config = dict(
    router_z_loss=0.001,
    head_dim=32,
    vocab_size=15393,
    norm_place='pre',
    norm_eps=1e-05,
    rope_base=500000.0,
    rope_fraction=0.25,
    parallel_block=True,
    init='normal',
    init_std_o=0.0,
    grad_clip=2.0,
    train_tokens=469100000,
)
Below are experts of layer 5 (counted from 0) of a mixture-of-experts language model. Rows are named router (the router's row for the expert), up (a neuron's input weights, with its number) and show model dimensions 0-127. Each number is 128 + 32 x the weight over its row's rms, rounded and kept within 0 to 255. Numbers have three digits each.
Before each expert's rows: a language model's description of what the expert responds to. This comes from a sample of Wikipedia text that the model never trained on.

# expert 43
Commas, hyphens and dashes in lists and citations, the articles a and an, New before York or Zealand, and fragments like Ster, dr.
router:085155112087152099102101103107099140103150165156097250161156156094097107156151031099103153144168154166143097163120154144180150111165162095101148165155097154104146128157136106103100134161104104100156143114111117104157160151096154094150158159089096141109137113034165160159106141114105070060102151120163169108085136141139152166098109153106081150152092158110105150103159094087143149108105
up7:128167122104146126123146121176149180107142145127131098185151091136085184078120115135121203110118157166128124161108098106136148109154183112132100153147136154094131113128130174074103135146176100142154139129141070136136101106132115090107129121157145134086176029180090101128100126151129075111115166058147122076143143158158092123107134086141132198120169153134148121147110236104182206109100

# expert 40
En dashes and hyphens joining years, scores and compounds (1901–1914, 3–2, non-autistic), plus opening parentheses and slashes in dates.
router:091162103082161105096105103093111150090150170158088221151140160219099108153152188107107145142140148156157076158127158159109146100169152106105162151148118149109161129157146109106109137151100104140152159109092113097156186160095170122160142161093109151113166114145165155143085149127117076041111147112161168094100154162152136148085099159104119157147083170114090169098141087104196162122077
up0:133133000094123120147154131166110126114087188113099177104127128209178098148144100097123103087125141160145152112158119092138198109130119092087109078173142108179160116189085149075165140104117100133108132134112122135088144107073090094136116146142063163112136118102094152147109148126159092133121158126183135099113083123134175165079121136093173184191126094088148136107134094112136151098154

# expert 61
Digits after decimal points or spaces in statistics tables, such as .291, .447, 45, and percentages, plus office words like Incumbent, principal.
router:097154112103155110104114101094103143093152149164099000138148149085103104156153225093107143166126146149152096156115131146100159118151151096107151155147111152111156157154135112122112153142096104112149152099105102104152137158109163113153138142095108147104168110019150146164105151116114129246118170111164150111103145153148153142109086159102119151160109140113107160104139099095064153106085
up0:118189047116166139066187146154180076134147110150137162089142098142113168117163196153136054150138144121153123129167157120139122100120107050116098188149091123151127140172082085130157080152169105148098090116124095133103181093080200124089133169098152120070117134176120128144106160165117111156114159086159169138144097064117145162113095129122133160134096134142101132124111139163152161068139

# expert 46
Opening pieces of capitalized or rare words such as Field, Fen-estration, Stat-istical, viol-ins, plus single digits in lists and results.
router:105146102115152120122112109104104150100138146142112024154142140229103103136147000118124138134135145155149112150098148138085152117147151114116135152162113122119151255141153101102110136151098105112151154109117105103152018146102150110138140145118100147096144101134150153145112144113112179123104140120145149111111166150165140142112108133103117137154113149118102148111133096105085134110109
up0:137144122099138113125120134112143116115172135100114155118138137113151158192062118162052132091170186122164120074122132158113088095112095097109083151084144093133160120145122147157125163110107118144180163115132122118163164105155122159093185126150123102129086141117153157142086127070128129133089183176165165166136169156122124183044162154129142121157142195048063089138152070075125139200142

# expert 33
Section-header line ends, proper names and name pieces like idel in Heidelberg, titles like Minister, and relative words such as which and now.
router:110154101104144112120109111114123127115144140156107000144148137173115108145133214113113140148155143144145106153117157133103140106140139117107144157139120142105149230149144127113106129148101106115144155118112105113143253152110145112147141150101125147107157118099145154147107152106126195255096141113138153112111133149142147134097109138109106146151107153107099140113142100124106141109094
up0:142123144151102127106151095155137146134104185105103157100174119087084149157176153145079088126159221155114176125099165146081158063139157106105112133157116149082142082163137123103172102120103107125160142154143058149154131116134138149156190127152048119142132160135150082123070133112157145129171089162112167156122099134118138138026107141120213122130148148082119113101086132192104154088146

# expert 7
Colons after infobox labels (Position:), the pipe opening a table row, and personal names in lists and squad tables, plus which or who.
router:102154088103158108109103098110090161100149146171104143152161165095094113153143229099103149145147153149174100153110148142105141108171157103128149151137120150099144235147151097090106166168111115108146149099091102130151237151102151114146153175091107141108133095145154144149103145094104255152100162126149164089112138128148162155098109146093103156155115143126091152107159106099124154099098
up2:130105122097116109135137107129112133094190150141122095163023159117132079134156123154166108139114161152181107137130146186168148169150118180059199165159137167112136113130164138106097108136015178153169079125142129125116180131150154177093109108195100102107095163148091205135120142128101135124145135089094103127119171066092131106117116140125123148108128152102072152183136093101125125116136

# expert 13
Word pieces inside species descriptions, etymology sections and legal infoboxes, such as der in derives, extent, alty in Penalty, and closing parentheses.
router:098154103096152099099118091098107148112130152158112074143153137068124099157137118112108149170154160161149099151121151152098166098155133114096142148151085150099161172158150113092113144164114116100151153108114097095158066174093163081161155147104117167103151116082152153154110150109111151255106155105138140103097158152153138165102091156119104145177102147094115150095160100096014149095107
up0:130134058122089110066132112102101151108164171151094147110157077146184090128121113069116078151101208149071100126131127135116148104134178056105164140108100170189129127185168123127132155156135100107165130143136141158172111114153102153119154104127089159118162149076168149049135159148112157171175109154133125159121118161152133148131127106065166110119084123091118120092095057085151067088103

# expert 4
Suffix pieces ending words such as -ation, -ing, -ized, -ved, plus table pipes and State/United in government or demographic text.
router:102144094101150093098113106088113149113150168165124070134135152222101111174143057096094158143147163169154104158105151133121155090165147098104132146157107155095135152150141116090115139162100108119153145093105118101164255140090151101161171158105116163124142095149170139152105146126103198185107158091169162103103164149151156143100103151116098141169103152098102146112169100100112171105101
up0:129099167119170107116188087061135110113146142151134154172142109104125147158050134102134144203094151151131120164091108098197139178079149124123120155152106124125202120159127159123092113080076098174106096095109080123155187141133118067162120095144101163155112101114149138110180110061180141120096095105123122124148151138162133170121111135107186127106133081086105104100170177068160178166111

# expert 48
Final letter pieces or digits closing a word before punctuation or table bars, such as or-ph-an, be-ef, years like 20-20, and infobox labels like Role, Director.
router:129147106105146111094112101126116151103148151155113007160135154252105115154145209131116136162137158147156094157125150143091144102153147118101143149155111165112157178163133122108115137139101099118139139114115105107142255141099166109140156161101109162119128099060170137157116144119107125049111150113150141112107161140157166153095113146119108133136099144108105149105136096109054143106125
up9:102157138184103158104087112117119103110150132129121175143130107122149135110165085089152155190149091138171117152094106150153146116110113176106101154085127166112161122165125119104048129138172102176128064102208107102141145085097134179141130133092132106146087137155124110151101152078154130118054141086201160206141119130169158100094127106106153150129071128129132117072100076177143216124102

# expert 20
Two-digit number pieces in dates, years and table scores (20 in 2019, 11, 24), plus CJK byte fragments and "medal".
router:103146113114154105099116093102111148109135149147104051141135150239108103161148166096119140152138148144148094143121134126002131114148128114105155154151109158114152035148154114111107127144112110115138145123124107105135255145112156101157147157113117139114155115144139147144110143113119029135114137122146135096122146143146154121108087159110101141155099150111111147104151098105084137102099
up0:143116133111151057093103132116120082163117123188109149187143110128197123136079154111096128193125097208152077129148108099152085096099121099123136154146138146100122086176125134093155120106157173164138096134114154164118207094140101100109083161086167141139181123093144116094128065153108137127104109147151093063052138126108139078142104162129117120157115186165152092062137112175112174121091